config.yaml
hidden_size: 128
n_experts: 12
d_shared_expert: 0
router_score: "softmax"
balance_bias: true
router_noise: 0.05
tie_word_embeddings: false
optimizer: "muon_variant"
batch_tokens: [65536, 131072, 196608]
max_seq_len: 1024
train_tokens: 469800000
max_steps: 3626
dataset: "wikipedia_en"
Below are experts of layer 4 (counted from 0) of a mixture-of-experts language model. Rows are named gate (a neuron's input weights, with its number), up (a neuron's input weights, with its number) and show model dimensions 0-127. Each number is 500 + 50 x the weight over its row's rms, rounded and kept within 0 to 999. Numbers have three digits each.
Before each expert's rows: a language model's description of what the expert responds to; "gets" lists some tokens that make up at least twice as much of what it gets as of all text. This comes from a sample of Wikipedia text that the model never trained on. Tokens count by the router's weight.

# expert 2
What it handles: Line breaks, table structure, numerals. Newlines and leading table pipes that start rows or list items, plus number and quantity words like two, three, six, all, both.
gets: "\n", "|", "\n\n", "  ", "-", " two"
gate17:508484518452495596568484506456541453515518464452414458548528560470522453486493478436461570544464439555505554546514494500537443503636461589502439519342520499514494531443443487487488503389480419521478425484453473515553469518528534596519427427493431525499505546498496461381483382484422412514464481541486496465550607448534489516482558525498512536484493511369439515538518485460409484530421
up17:478413525443515568608452461432572516459561462467405457582497563481565482532537467476528543553513456536471565586493479478501463494614464545457516468361542467486531562485431568506477497443505474509434460485435477499596390530540527500514489432500447515477493567511467470393482462487445485482484433534525490484556683479539521498416522488526539507464437486448419502522501485437475496542405
gate18:448606587368457542496561451452606539440543425419498571527501494481439532531503502511453435542498503463379502591430559519464478429547445439458391533428465523551556510523493569450472543535508502504500529582512507593479571483467370444457560530520530494476444544486474457524488511478484486436564535445473457457484408456590520469498551447496522429574450566476558505505463481468495504498457
up18:489583519499475512487440487608595609519538422417511546547556486418496565424396574535548454552538503483406491609401548494482445379478389456487498520466424535554537457471476546504501496438517434501524505588497442567518594494470428481515485540529518517515496496502474480497454456505431416444506559475529505474471465491540505465461586472558501535562485558489600521494399437538484463520476
gate19:459499559561456514459427399544455474512511483596511447498467416470540494498500442577477495447543477513627440479534523551516407458502491409523529445545466532578492523532510564519461427606459548563443499471484521513559583517543541502490535459416527565529562532454426502386389518502488498519537504490500540488489456512526571484551532538527427406505437489477479491527417641588516439578553
up19:473414492484514478496458458573504533523482436565487531597476442434517486490494615525380493458482516544582420467519580413534469493527498448514407458541457577514414551468512523499498551551534548559502459397488506518597571516491501504534528571451480586505517520455493511386437512508507482506506553405474496473489490514556597390545474475533391431505561464456550428614505546537496472538557
gate20:519487399423515477436547531505517595479406511493490386502493513439466483422462402472586476560519475534392505583442523526517552527464519495453543516508528542510493440512453527473428465489481499527483496394490489507518521530530516417456554563586475536476519460544464494409506503482499516542481454482454444528457458438475516460591463380639536590381545560445477382507531500585503512457519
up20:509499458499504467556603496437490610511456478451421427469438514456478451467526440449589493534481477580459473596479551499483430520497515495534500472500472530560452486550449500549424547560486552528452470508473489519452521486583487363465581550575534471459472479490440487410441548455481470540536474502475476401481514427542544462555440502651569568467543558440425396487547563551481464518583
gate21:465520488559509502562531552513516579565553402344537402532582491511539510396494542427525542470532455476492595479530497477505450592520422480526507479519442572492569537479441480592463578509471505518429561452482474459447435509555478427550452544469452532525481542488495470431477515440473500514464456467486536521485490476528496477544514382570467437491460412447529520622489522450468489531657
up21:485550499478412505489459522578479544560549490473535412558531389482607489567501481429500467470507445509503550572520545415517463512561457542407485446501533572417590546540416427598457449449536508528526508420525559570493454454432512444504468458454456589514530593478491534552436561455428531609511459474480573480466438542500528516562521502543540416571473499529475420488485517457469531547589
gate22:515532614513427455510518534486516517489444556543421532437587480492404556473555503494510508618578517523492492440540498506452593494576547491563537518543575580492456507527461533512563472513525507646427486478371538414476481597519531557476447461506541495530528564503466507471467436482499547497487604479557477497524508487515448531555511524609462564516598585485607456434493472555420490503496
up22:537580579510461487505461556437485397469500529447432535432517474519471545524528462488539599556503551521513497484500499537481601585533505508492537562494516547505430388538450635590529549520552536540479456494366535473511503534504448597503471439462558464447509554427448477485498509489532580521429523486570464454510492530501473457528462484556622615542508604529525451444580441547473456439469
gate23:607462519510569450531520427571540568551477491477504487565567512487487491487569505554476422549552556469443558486551422492462522405485417530490495509516472361548525498518488441458442515458524482469401585558534501527472445542447520468538612497467438448491423524494514550466445552536491455523520557557643388502506486501510481596559463509548398511487445531454564494514443562503412499425466
up23:563419516527481440492554462615537580594466451504526566598561572533468465410530520518515459495531544509461541466499379467450492394444486505432516475521473372472521451489461426421482447463475479452461571496569501486481498505520531561594597451489431469497434558563513517462473497586504468576504419559534478516541459501566491551507443504570440546484522527446536457535432526491399521427538
gate24:469596504486499407524548504530469521451497503575588524576508524502536494440501506554567536441542452475450533591467572512421482487350508497386515515510437543547466524278481616512473472503502502493483441434559362454555497441498504486608443559557537516475484485473528493523518481552433524518515502463531525548492474504530515533511569593484532489560572515542479486450484510479545484492514
up24:490619531454497442575542508519532538476507500526535595533526525426515491437515449526507472413525490524464513541500615426443514483389466471435482508427409536596431499330465622488468450507465455522439502493519404425474525453494510525607401520543525482465456561471448498530505457535413494547532500517566457524503468528563524476497592561557556514597509544522523505492459487504565484532473
gate25:514496492414453597555492515446465476498644399477480540540408479473409439464587432597469484549429554494558566578514437475474500521497420429436547541453454501521466507522410480500496572432566428503440553558560460455402524551474517552508467479397487478488449537535518533525515458473453508440532531444449510477507495426522466564541519578485539481565515531401550471599461512476508507454555
up25:479518560502484524469486391480492499421500468496516512487468459505485438443524499541418412525511600504481521542509568482510452450459502430503611499577455489504397512546464564462446612361543487448378559462466469502515489596383492578542487468446469462407428408528529511522471428509509415447553504501526437474528443470487498493518534544579488450528558399483553507572489435530524496547475
gate26:504519529477547430491583563502467658423488448518501489467478476517474524456603524492463504464513522490498452482469527484521534528475468444380433506485528507532429458349565523476523486538477511422476429513505526393498410528484429466455501449449406518547458520562445534570536444471545556526506518489514582358570536436492484521526469449482430536543549467490585482561481595507549592444496
up26:440496617496499438559515532579471560463453538486468511529510466518452581515595489461476485504513510510529452553417526436540524542476491409416365528495513497480441537361481486510495453610493472461477514452472501475444405521432441427419530493505429532543484601586488435532547560469558525536558454449491571445530522429505510522547511465449491577547506468486517451541468596506522603412540
gate27:496479549542498552532483461500462462515444445483586508546525495411541460472521508432453529546559484542511592536582496574445438579491360403421523518468493466449463597396479391433581521460486551561532494495481546492484466481494457504551587518537451504479437582542400522544558515518448422496478524476535512513443378549502522466442454461479579537470511498579521559575511462495576475486585
up27:483530556539510505454472451440433404549428492486560470527497488531546454479509417509502482518469495489580581590578510421541520493462508553465512532333557517473527543498462453518558453470534507437563550510499609492499453474549552563512478489493443568536431547497424499453493583515481482513546456559530491511464459609514514401414473503499555518497584504510526625624469464598505415525563
gate28:480579583499422464448478456529388533607462493509477395584433510498443486504544514540491450532462517479453477477497514581637548566467479400527484562451545394455465489525422457493532468414475535490571471487451476474587592488476491508515409513507547522460478470576510508529505479486482464505462555557538546499468503596512466475495432513530436461433414540481503622522554473508605544554573
up28:433583589465471442407460474514385530486455501479455461608481518449478456497489567577412437533425538476448419452509478543587567543550475482505495504371493446492445460536469474486557469443516532528561433509412488475613547495485488521454454494501496559382461482527532579502543441534500393524470527564522538529492501543499476410464439545504444463439495540543519606515530496498579469539570
gate29:491572495602575438530491521551443567587517437467508552523519587550401552451447495520478522549482503518490471492432558491489393496501511510519519508544498504545454561498534415609488434485471502489456533497395605450505526512573456498508489585506485469535493592449517465468530570457436427452491524587448487470541382496644504549524509595527506616496542481488532529456487468401465444525456
up29:494608499624517476515563480465555499504592471407613543520438528515407449494439503491491497536492375540500460545443464539502468558476507460506524455525439617539516531528422486565520465454484530530464498531432601568500527480467447491519521557504572453556491567437524453521438510459520377478552469604444489474576469550595517551487523555533576581503596475460508574480514463471484450523516
gate30:496517480504520508521525483495529535493463489450475450557519530497481498453537479549502616473487460481472458482525580527413539635552461490632379446530545569466492511506533549430550493453508541581598461520458499433628503563492436572465551456474568497555469576430537531568497469426490511473537524579510494490463513495489475477485510467568578502479411571552525481548403644410475496476555
up30:549559509485464526528502522475509576509512516439540445528491481522535469451556495564544635433516492503497453514496520513401510682489527536589457541445534558516511508453479553439541572443497575529551473580378506501561518510550547562458549444502539478522506521545488553532548463437516525477525551527459450505498487526510533451520603491554587462482424483502479505573380604439462539497646
gate31:465475490460483536420473555505482568552461536486505577468525511443636420591493542503494444413535570422523551470502482528512399479570482477454552549545525494584460413584557435511472540432559574483444539578436503532582477534527452470481602544486512456621580542520503517545543492507558480529485449471542468481461540536509410530415508526576516508506466480523534478536491478369583474569470
up31:429437451424477424465504481508517473424499573435525618505376442502598442572550505524485449536526516442512433448442450491507501520476505425498510571480533518482490419540500482463404508415503499409465494586415509496658518502542541519535520528495508430560480508534524516518491526488500480543555567450501468531392602464487381494498491501493507542507482529536438541446548516398558490588430
gate32:500443436529607510515427591498528618521480546574550558482468512429430433576492400581462491471509528593470495470493542498519527452498485580468529507490476503484457471431461500487512434505387448511512482491518387584430505470409475465428516569474431500467480431576482510426569551549628437458516475543514513489529488494475410453517575405517437541545494627489517485453485522506531470498494
up32:523453480489604490450460552498507609500515517489554507527507451454496405535543491493500486531522577621517529442502489500449562437491445527513485553488509582522503455379393537464483487511372467536466463510447544536490545482501561586462520638482469530470515540472462521513506441387620539382557505489491535511452440526514470434515536420462399493543509577477421587490517501500510467527425
gate33:475445516537452467539493587503512391431489418528485537485537583433533539549561495475571528517506479558485520559388439529576454497501467517456446485547432469547456424470395521479534477535541602544442383491447467543569512528508539474531582491482554412433484524473447464685544475507473482395545550537467546562486576522531503496508445439527549500518501553512500590432524491527546550509517
up33:487435451494533473422508546470541433449575554452506530523512490451542433520531522469471461574459427573594478573496431440580506461457526472491492596524468552482432455516412595450570504565494548580544483500428446517518549540497519475484561443484534543427416459465450427585535500530440507498517421470500509580519541564507537400576438464521572421558531535571494637442573504487472516487467
gate34:500512417422373435537551566468539546517551556532495541538469577423551485462565488560508500594361463479518438385504512487566463518563460517414495487506436498478434615502471476488498511380497514527428499543573513551428592533563486556525521535560475381535463501441432448488494479485464528443487521529509574490441503462431550541533485449489476481479506504460530466482457412406528474461452
up34:475492497495452424471511574510586557523539537513470505507393630481528470469588469552467569544387442494557472448483501496513455501594504492482475494544483599448415612551501551488544524455499552542431426548554498509420655485445506507599554507546491449574497493514479486471467447417489493431465509539488499514475489508508575386529516422487401526413474454484473474454484429567478495501492
gate35:521527464406499432582460467425448563448429481538472510554545449477572536406508525496632490529517502554453583524564462540479491480489503437565487434520421466433510514523595559515442424524400446451470443521484506428428492516420438428509487539454535556618505481518516576481450485429483464551490408514537529507528517448548465502536529515462541391464527502426486527527493563452419480596572
up35:500584520508449447502545503418518580399430448485533458458482491547531490422554489435550601563529481579558546443575459572485492442426597428469495558514466540487536462549536534533526505452438443459477530536467535471511530447509438490523523483539541532532502441545543572490444429456529482502549433477553473497518559512519434494447618465569485565495567550438484488602427518414372513572587
gate36:603605466525503487411449527540527459436548538512536571522414526507573543522596526501519431480536481526487531496502486580461433471505419494492469494436476505512477516529519525425447527460509449554481447466568548442523490578466545472452483541475418376526505496508560534515480490605477510492470547538551549526541473547508447486379696509507533500499560441508558514479547468519422455585619
up36:554590490478479505460411536503549492531541555562564562525482547511518598490588444464524455447575404516410577525482534552492470415491435501535488594461476460463448506550503499489452585470512472510444435472506592511550516534506496478446570489565406428600499521569532514497446425568520557550453631455568531557534476548550511525484513553525552514510481463513515503524399463561500438622563
gate37:549537561524519448534550461465490480457576421480548508530472506408389525493490450506500540448469486512478478456470474556522467400482619532524558492495338489485475444607501496637591446495538511530596459550482439542433461461498452492487481500426469493522504475442442533324454561431538487548484537515486575533504481468475549482487485506479536491473519444476413604451532542485566501518469
up37:505523518507509484534495480478499505521561468500591481592446545491510497477452530530544593506522519486461485429517434489606418484539600451502573400600468496503311419520499567576532476510517522511539542474484355454495532471524560575432537551529498559530461468449446500477439604504468475505399532534528499509479501519489550550491441520502464509459491394528441630427548465478517530493512
gate38:435424528553478466534481649517491507562523457487504554480492514416505482468392436459505449571493423479466491466476527512450530461508440402639479581563487405483433525518486427617593472538460518498450523499495518545590498629495496474448454496440456520553520432459514547552552496537544527481483475447505548520559481543414498558432458481482563524481359521468549525487420507473485518513538
up38:477431551529496452527448583503524496560521479513515585462501489347557522454383433499478422537454493514524448524456526568434521465532466396617448577480509448478401539511512468627597498514443511494468486498459502577610469583530479510473451434467435505511519460470486524533524481495518526392499470426502497539539512549450480568470488489543520513428371484409563503508457543455519522536544
gate39:475502483482513498512447625526497579541430520501499560493529485501512437563540463442500400552567374470430587474568518477462531561424489459491558505544522513504484464435458494533443514474443469510584446460617473501509467396551584510376397500484496517454516527528406477463498565468546509578465566456535455473444504481414470472512502458496451462486540396511432415435570509460510404503490
up39:524476481474458494562456516524455574578481568506488544484428479496575490549541432420480457538547431502432449580522451548517449551537452517469496470476452488514474444358491527529474490563537488578557463462589556558490504453584610443464497451583614441418491474541466443510474547463551476476505523440587470469396498384416468513494517454484502457452591486517502514434572541504433440482565
gate40:580492499555468535529489492562416481503479392446486481566501399506478563534428485502466452531478585472448485544510454535541521541550462367375554473458532478478465467506519422542558565521511470476493440625552563543550408527487488476521501500519547519411404559502460485415458529517499453480498447456494502507439484603537514489577583547458495434529427479472573564554367529439530493521521
up40:518501411496425505523507476496470476445453440481445460591524443497455576514490479464452514511459622501459473533558472570482553535535512404466525453456447486456456503501529455477569486530538451458534429638555538544596401488456474478436523454570528556515433619530510479485397491490544471471479440522476472499438453600512544477480579576448509436474456478466594492521380584545587492502496
gate41:625509523457453500500599439569472492460511496546559508458506463529431538456646511503457546434433537515519639557482471518463466492513545497446448417462560553494501578582503453578526531533513461540513482537499526537479556438614530535492482446481526515517481464456480506466544464418531504453431455481503516446488513500520431481460547523456342471501650463461584456461459487537420451466534
up41:604488582467434521547514434514466493486475526499528466510527461453442477520605476506486572462424507498569592512494443523447452500467577513423433529444617522454502597521486459525469482570517466558500475459488592499533595484615517533522505493530533491547505450495452523464590493393499487442456443405528541445534522493564486523466479483452416383528587498394557464430454482620511498479517
gate42:464515495540440511412495510499458536490534528535500422416480460473428492520462524542542458476521505478454538559505522542529466355322512471422456505576512502385507483359499504490508531494525528485547493494408493437509535474545568518550471592502434523558550515540482528533415589552394371475463474586526424467423524533514542434458479456512444488484472494491482465477525489447591527513552
up42:555559551479535529508483584527524550461429541552492463460504473485428519428542425561485477543420520560450491517505458518496453435389501474369504508518496602482542475434580505534509506414559618532521531547504442461582511526479556468547505507452353506465525512506498396504524542466446494537514485546412453468486486382478534511430412465568448515455483499524436461561567601535559520563504
gate43:416459554479420555539501404590515532479505536511495465430486504504475516492505504464523546478556496500479527510499468510509605477463519511457486451475490515526489525458534493507438474519507511472391452444386567432473550554351480520505575507468447461502520574490485445509617552454531506461524442491567450472469459379551477492458468440488521425535502542332588544414532554523513594481614
up43:526539502396468547547606380507567406527530487502534449481478575610442481439520522444508498521448485453518527483543532538531511469456600517468472484483505426527420558467521490562460531498458564466424527417391555461530512460456513536472500431431522556572512554435581450453587521479585593487588433504503437500420497405481496507585469439444496426502515472463502530420462557479488542506521
gate44:526456478501546523473485505581557570467455515566537518467510519506524462530613564512427516484503567529430465584538534585544516447492415529476539508527439455492559516504504518609434489425422505430439463471562464410502377472508546471484583536533535601528629491494465420519486470613522525485504566493434476453495522580542472563548522428498530461459521495514530612457476483464366526513473
up44:538485425431551495487481531476560593487396539533583546535521533520524437557551570486472488371555501581473508535431516565541527480494438508408533519543537479476539583562556539481337516558448559444480502533489491388482488455463585558449535520498537602484548506510480473502423406594515526481504542481442520455441556544487419551493474457532457457507515509496511534517461509430371504472457
gate45:504427490518404526558492453491415540424457448480511619514587537534525465546434420468421486504525449550542481456567477380402514504524500447470442482525383487475513513552492511448524529509543447446543623456484449525469556492578519499460490535499648578542478551475583533483502483503545545586506509474485437463443494527542568486447559482544540516543536484503454406434514430442520401511529
up45:467476452505524517471481452497468510391421409488508591514578564556492553493496476493332539512505513560501519443613405401362560556433425492556506478456463523501506549531572447475500551490517420463455500448475477498450563461573482517499513500568589537530483568520500527484454506518507579538528520484497432483475492488590570502481602527516509492565578505494431491388483471447529470500579
gate46:525587518449429416533442556539616419483509488484525373433492397530449459518464464602531601514547486433509617473515557429514554471537511488559405531549531536495503575493464476446483452466448561514462475539575557542476438445461530446523502429501541506386590513526471540473531514565535491464550511530428518433492400546516553489469483452495537581482450458477472545492479411449530504553497
up46:468488498494514481579491626558612473493491460440566394481404352502438531512472421506510535500517522470472634504514516513521485479575510527529390513535450484468534567488452441559479458482564498564386482504448548556468402483465502395516462436509541473472586528512443519485497574541544525559507531541448543490474417499521533411435477435534540579498499459480483511565534455423486486561508
gate47:536495549458495325463551526478540541474467529456573465494500510534464465524512428495526449499564473453530626546534454462477429598515533459568437468551537451511539506475507382443525479473534494401504514563522498559561546451668531521546506523469409479451522486485441535491472479409469538539471569498487465464500503548563480491485564552499466524507440477501519558472441575532562446507345
up47:512461573497470323462499514474483511429509552467597475490520538510454486526519464526526476554526412509473535529536493546502456557420502476615447507494461548495518469470519367481531472442551487425536535575480526505537513511641568479484507566462433604501487469427388474404453462433488516558473510501497451457565541478497515514483556504429480512492410470473500524433477561546502414501364
gate48:496536392572478512362502536473478500467489596485530456535488517516597398528562535459501482552533475461562389401542479444481540487527521413498467511533573513546479499517475456553540490478505481531524409455553524527516567513584529468518455562513590479522454511464438480523453471495558509522517439461532499495477484411502444590505454478458403524466554479361460613408459581582571515540487
up48:599391483550588550462480451412478512549454585568514477535447436488492487501570490516548486505503496580471409463396495469390545464560472475501508561542543573503501463529500472470484442465488467550549477470475502476542553538492446496539503459472524440543556427445465499571401506507516434547539456489592502518515476512501416549418612464412474546485573515476482635413535471571536424528571
gate49:445505558513441454528394533551486413492405440446456444515573503429510430529564444466526473446462542606422463461538420454564480577540518499457498524504427618528491483549557613478565470484532522495409394459578525458424469526484478510518498510454499438555555540517484471493517418441539554473555487438534462476573555460517437450439444545406554458489543460513385471516476489522485456519516
up49:455526543475464533477439574551487566443460511429619512548495494480472446478612436514501520430434470468479481496503416362558587514519516503449440469522454538515472447555452493462515515506522488359420452501520521384432482525498530495475541522483497440507424547429398452498497414456467449559413524516550462440535520483455472508491481603431553447565567535580487483538416501460504521577518
gate50:531568561515476468448576534427459558466491495492496477514518463468429445492506368491536560521631578566585542451573439527474461479475447486418482478483493480473497454419473497438566583510426493411505497593555419529466572517578459499489529542406471535554479512527455525393419521460465498533377480497515517512477435537543450478522411498418470480480546495477558512509454479470623478501568
up50:547535523525498463443561514476464552459510507478440460518537544525462572508516465488594491475596540537496518466547434561525377402438480465474485450446436510500390428444449493469532575495448543433547471496558459528468505489596480476535533567508456559611481514472454501418448562460566470510389554518500528466470396541553526484577509577445434419456632545477541594495482497493517515547555
gate51:515590458528529560414535457583486532557526465434463498428463479452471490430467514550543476482514453648490518467463519551521497466504487458420512548412537494436502475461459428483478428515493427560437514519481571612470445634489577422581439451482528499568502526491483521498490532353504460524550441505502471472574497508544579519469396491544496472505494442470387503509489445571603505487497
up51:511551473498512559459532458545547518524517468456383503445439411454547494427491446499509405465507481548429506497510509546491509425472473385465501500426541459419397479409455412551484492471438446421434466481518562590477467633514558443598449447445543580553520530559481453420454497419442424467579435495490503499525507547493448557533538508490488475448439508513458525504483392523554475476477
gate52:528561506543467508482477592431587546450509452495515481514601410565456428524578457406529579462550523506473401508468500470551505533423515528443555397465386460486408494558489511521459428514482558543422436463488498474550467515520534445408524520475599498545530588471550508488501489403470553524438558508507480546555540469553491564468398585445553493494547528440523458480556475451504393506480
up52:607548508508499504446528526466540555427500476515457557517596428537465461539574508406500581562453480538491433544437493482553541563469525545404564460480406502499456487548497485552454491508531491504418374405470437552533525488531511422478458517434494459539445593493546604424473494482419481550453447578548501524570535478538508600445484508439546491441473522467555449494482406449501431584557
gate53:422447483509437519491508528516511540511529504433554556565562405462538422439501585384475506555541478512540546448494461551430518514621505515528566463495516460501574455402456493557500565519497432451449452510344550479530443486510438487519498595579495465440444418510516514481564569562508421491477594512477539545563531483591478473494458502504430480426444456483494539581513513500437434592508
up53:358458459478450485531553466503408528508477562445539504540615413477510413484476550410523525555545482485525563448530483534429533430590501536592497515507483475486511429386447513563495482487515473452489449517324521465555492501460483541531528551514492506436446501542503473453617541524485430489442561517503538567545515478567444476489482559570454513363492468523498558591552492511530509519526
gate54:516464412494438448526511451486563531487543361482528389472490485481475520454505451552506507477501517467469520501400602533451568496524493521476497493433505440503502568534505547520513470492524557494453499557418654448575525426559597509481543550479580488416510567499453506504482489433441509631474467486532472392480477511470519521565577424578468402509551544587522548470481523518548516560409
up54:465490393527555480473569519473552553486594385416489418511456477541493532507493436599435551513481439497455511554453531537484430506491522574450505448491584442505500485588514489562532460525592541521528451460457559423516571490492559495423503538525480520443581553446510524495512559490467475491526478528519455471481470530419533569478430416504686422509529519442598516503496547454468560487403
gate55:442419563485448501458431462530497518472417515453516530484455500443555459466516511491623567585509419464551512444413517523448431453431430484443496539496467481458437438431421501595414537495500482512388488557384496534509444528527498472515438512509592479436437539506593513457492506581514468543429530527440474429491507490448551540487469479487559530479492486460542509479367518530640479508427
up55:452412552527440443520423549493492527456468522424535491424511499430505471453513486507570588523532447402530540478426461549400529508369437499480558483527399435429493481484384519600551569504405553478376479534459471488515442490546527439540504539506553484432422462496553484566469548586548447540471537527458498429430524568529510525540517510480529542511549469484552482486405460547550538523544
gate56:504485510559501471466494514479579465580531509480469559399432515543503446422533530539533512528496566585507459365553556508528570511374500393407478560450527499522491438434428470483480554490506440512525552463444552581415530478475425538505557496440415449451540447456602504501522523485532496479474435555419405467503487554549614513444480472536488527517628492508501514471513471604482472482516
up56:475465436468482519557502470486548535486502466492512479408469470511556526479502530474506580446490528511511449466570485570497454440585546447494585523457524537553527502443437451508561438511436379501499564516425538470495515476520482628577477566465473512461454438509482519444472548458519432514395502548438522526531607456451390532497546584489558530478652559482493593407471515559488369475499
gate57:618518449506470514450526488551548553515535535463421547586459336551576544532554550486497478458428476585486537627466462474514502490508525464398518509491509518518503473560406512449511503536517533478533477495353624486545506522434494558528560401548538463466475545575459493518553503472529482494450466576565477539547492603571468551473493500540572480490559559497410490476494500467553541549546
up57:602562456541451490482567479513513512546488447457445557616416450455504566608475485553550517514358505567384505573501447516534504521464511431403463531482478446466484506573387449510497393506532473447542438450429518536496387482501481522479517449490526497491493516493393471520539544472471482493460507574458476537541501671500520570441553491561446541507534472543445514475537532465519513506501
gate58:532432452465509431428395541540516552484416497419566474502549512493472450487478504565585519518585555445514422467474439505529547473459421440493414539482499437531504553547508562447524487474399540464558510520523489450572450573491555480504520450528449462471378485511473482535560513502525480455529411506452384419514456496506529503640535507370501472473454517572527484514499543501520438526640
up58:512499548473419519489535522501435516518424491477525389401481463471572436497478424512520533530501502420485528497448457530414516481509471411430469549541483444591513510442622444492543483485462484410542499569531497470571465611438506509528543578534433510492359493530578552473557509477514434397483453531500385425503460434412555478583511518566506501472543455477526570511474507425525532528553
gate59:518417481513576502435453494536370574548537511461558459512546438453581497490475532546493501495494544492378503490510462475480575455598500495554414505530563445445501465549548564467483549596566470512474472503476490580492474502466562364466464543498542560542420521460547444548527490653442504470509507523599527490518541562451528513493517575565496431493546521417542511478471463455477634460491
up59:515466486508508472520403456570418617617468552477513435534557489489560522471480585547531538504459605507399437472442452454484517489544499489533463511555465439397512525538590564462466484512629519554502458446457451539431523467546502418526534518500561464511448469468452458521545455570494494491528526510571502417528493535507509438484483574631490468453593549533485480592383493429514544492517
gate60:483535495556502512448524554465478562508473563477490473442527567622446460475434521403507561533466503519569441451614487529459504441507514531495535538488469491384503498545500518514520348519484538519443573485505561500474522476562435500500620464472427517424547567478426478433445526438437414435509385552464466486581455397529529524456540584535441483524493407513550500534537500468447479422514
up60:541562513480467536455550514432549526525516521525422567455460529587485390527515481416430584515494431400504451478518414515420508491558482444531451535438503551511504517463488506622539523478478530538486585530450528452532524539567452513450557431490464542472535550478485416467480474478481407447495416497464406497499451316494547433455501540499469518551483372521569516540578492514520547487434
gate61:516518458572476511433592544530456521586477503463501473576549419412596537524432524504501511450515518506542514462486497577564451463487495484538496487450470534467434477529533494421455469463505423530517488506481468462409461557358435369475540574487493476370530593471480490623498483505551612479544522561466507496504462473534459432519502442443509516575513424487524386558512447462418450498483
up61:573494475500498523477589520503508544541530508488503453528480435428577444533368501479482499510568518528502535464505534543560450420491587489504472529497454563447417463519544443405447477468528443589508516476501484459443473603335508482440528549475448498381553576503539491624476503468560518488584428533449528520471493414541432469476514413423500492579454484494519471581469480490475453540413
gate62:476549550537426467517523459500429559567526523560481439480505533473513492509438434551458494492542610547477427521484489418398433525489468574389507455476577493441492490496550523499481445555398570568529550484533591444605423504575488505532449581499485525470484475481550437481440469529545489508441531466501447488442594491400487469460613462535418450511523425499361522589511517515499499530527
up62:505584501495465451503433513464435544538563494570532407462433481481542551531439448536457537478579591473394505499539477445366477458473478502466497512434541537543461476482554513556523516566496615493432482479454513438538468542465539480529489602507532437476492386495515392581448524481579595499462518526492506486471570486466488532429578495450423471446581549471448583571603496503496514580478
gate63:558500490476537554426517475452476564525499516501548428556499483543449451504590384470498524489462519493421513475506441443453555434488550415490522585514547427577483436499410459493463456495478552439400538551459495477477478495555454535400481584578486526497590559580444519495569526496410468389521494421539467508549511499467418509455444550590425479429548517441524439520483459551498490602580
up63:495588463418526529421521474465528559571546511484516485534443517622521517467540457442517535440472572492450516392510454486462491479419542413498465583512489411524541450492445448517452483494510499445467592527442559520536437512535499573401422536588553462473552552548447493490604526470335468437541530394492500474520472481458430512436442476588441543462529455470518452478576483477523499524499
gate64:520502516558493479491511444413546521539533502479500581504451434455410485569487560469433480497535574520490560458465543530534476434532511473521452473550472565542550440497444449555562435566476430488529477552469582512528523432520530559598479543548531510426514494560508592575452471610547588548398565566545365514593505550528472613541570455496513532533507568508443429494515465574489550465545
up64:615482475531528487454533440436479452518494548518476522465421405513412529553477533517496420547531561504512480560444506567511471469520555541526453498479480571494530464499468425432470420480454500553536468508522557535482528393535513541610423495517495558476456462463587521583424501466558611545424525478513480565635525572462446523442635520448586543511519564511463500474457462519448506605532
gate65:464488525451409516534472515477556597458494452498569655430450596474510555455493387532445532525497450550494525501482447542461508531446464440526506555494540503505401483429612549543467467500518433564376503603476496533457525557516396486422537534523515425493518567479578454408549463541528473458600450440469454493521462482457581501448502492587539522540494506519445533456494506469527519445559
up65:493504518440469533466524576468532652460452432495573531516454523539571563487479453512427496526594432570491526427481540528495428526507453486509514565413410652545454440465529625520402472481564521493347464546517506462420465575517427466481453499480470444551509459525486450496523422503468476508544474442528456484541506507494527478442494476594490512474445500520534483445544559419530433502536
gate66:566541427499538563577517506541486429437537556478508547412530496437545481464483564504427598512562511522528672559502398539457447544552510542593504553458632496540483604515454483568526464528554393552434602587496543540506422516570457531475516535531514506525475516516504520447531491520538496434554589569459506494466519419504468553483486538479490442446550481457523554510501478560558488507536
up66:607558482490560578503523475578462466524496509520509499474586480463548523424439478603410519451499403418540572580507416514476496459467504471595462516471550472538464582511453457402520477545565491480473558446481577537485512495647513542567475519445475509508440451446480469416541462484466444484510527508533479493537469374484448421512545563516501393502515399465536547503524491398559536496543
gate67:491528496524441558522469499458475545432510557523518543522565513425498424562419510502573508442499445453559518541485503499548440478535407446431491477432386541479552487622518566508435518517531566637531504491539518364464556479471489586473525562563473496545449479473407495447526409418528424510466548547513445423462481521397492507502557451413575521501542539515442573492426490526533498512542
up67:452440520463455572493559478479498512494479544532485483560602451458519462566457601522530486422513536493552425529436476510519426495525419448396493544470429467431558511612562611519427484490577494530512444497579503388513564434472526511498437528561516436471487483435449479451513475439500436539470452545517490486515542501377477515470531467407569488515631481468466535472480550602550518577530
gate68:554500464526494513432455555393508610485575527533525488461435551408481556472465522488573516581496435539520590439402503523448537556442564508578474447473522442478590470476515585484520542433547471494479535487584435512534530485469525573453466434402396457634550446566452424584531523492530478413507549525463504478512475432525572463564435472531451522457468506470525442496512520509513554426519
up68:571501531603472471440524461414451649427551519527555537430396529418521560490491452450607504527470464516484510466468541529454481612450541522526558459566509518514543514537518483477476496461612516501442489430515381483582516479509494518521527494417452505606585479586487483561490536519542486434543529585546526454624459488506586513537443545484451518443584516522466478494440500505468516450499
gate69:440553594452535473465494568551572548551516475512565523522432439431437474604482447496475553492524630552552474493526469460539422419506427484539517519447510438484487401445507527628530522568463516507428544503519488513559564531559559592391455564458541520488501499510503459424468468459490505569444520426524510447488580512570508488500561513459572489471590602438458469572491516468458530437549
up69:488504570446511498494454506566563525534552481526538477534480437436440492570535487542450585502508588499483467540542450474554420380518369469560514556435498483505505477414488405619556466589549513539431491442539524492550579486568559523413534575499520526495524491551480408454449519496472488524421509407522499452547577528510500495430526562477588493449555606467465494581509547521456562472560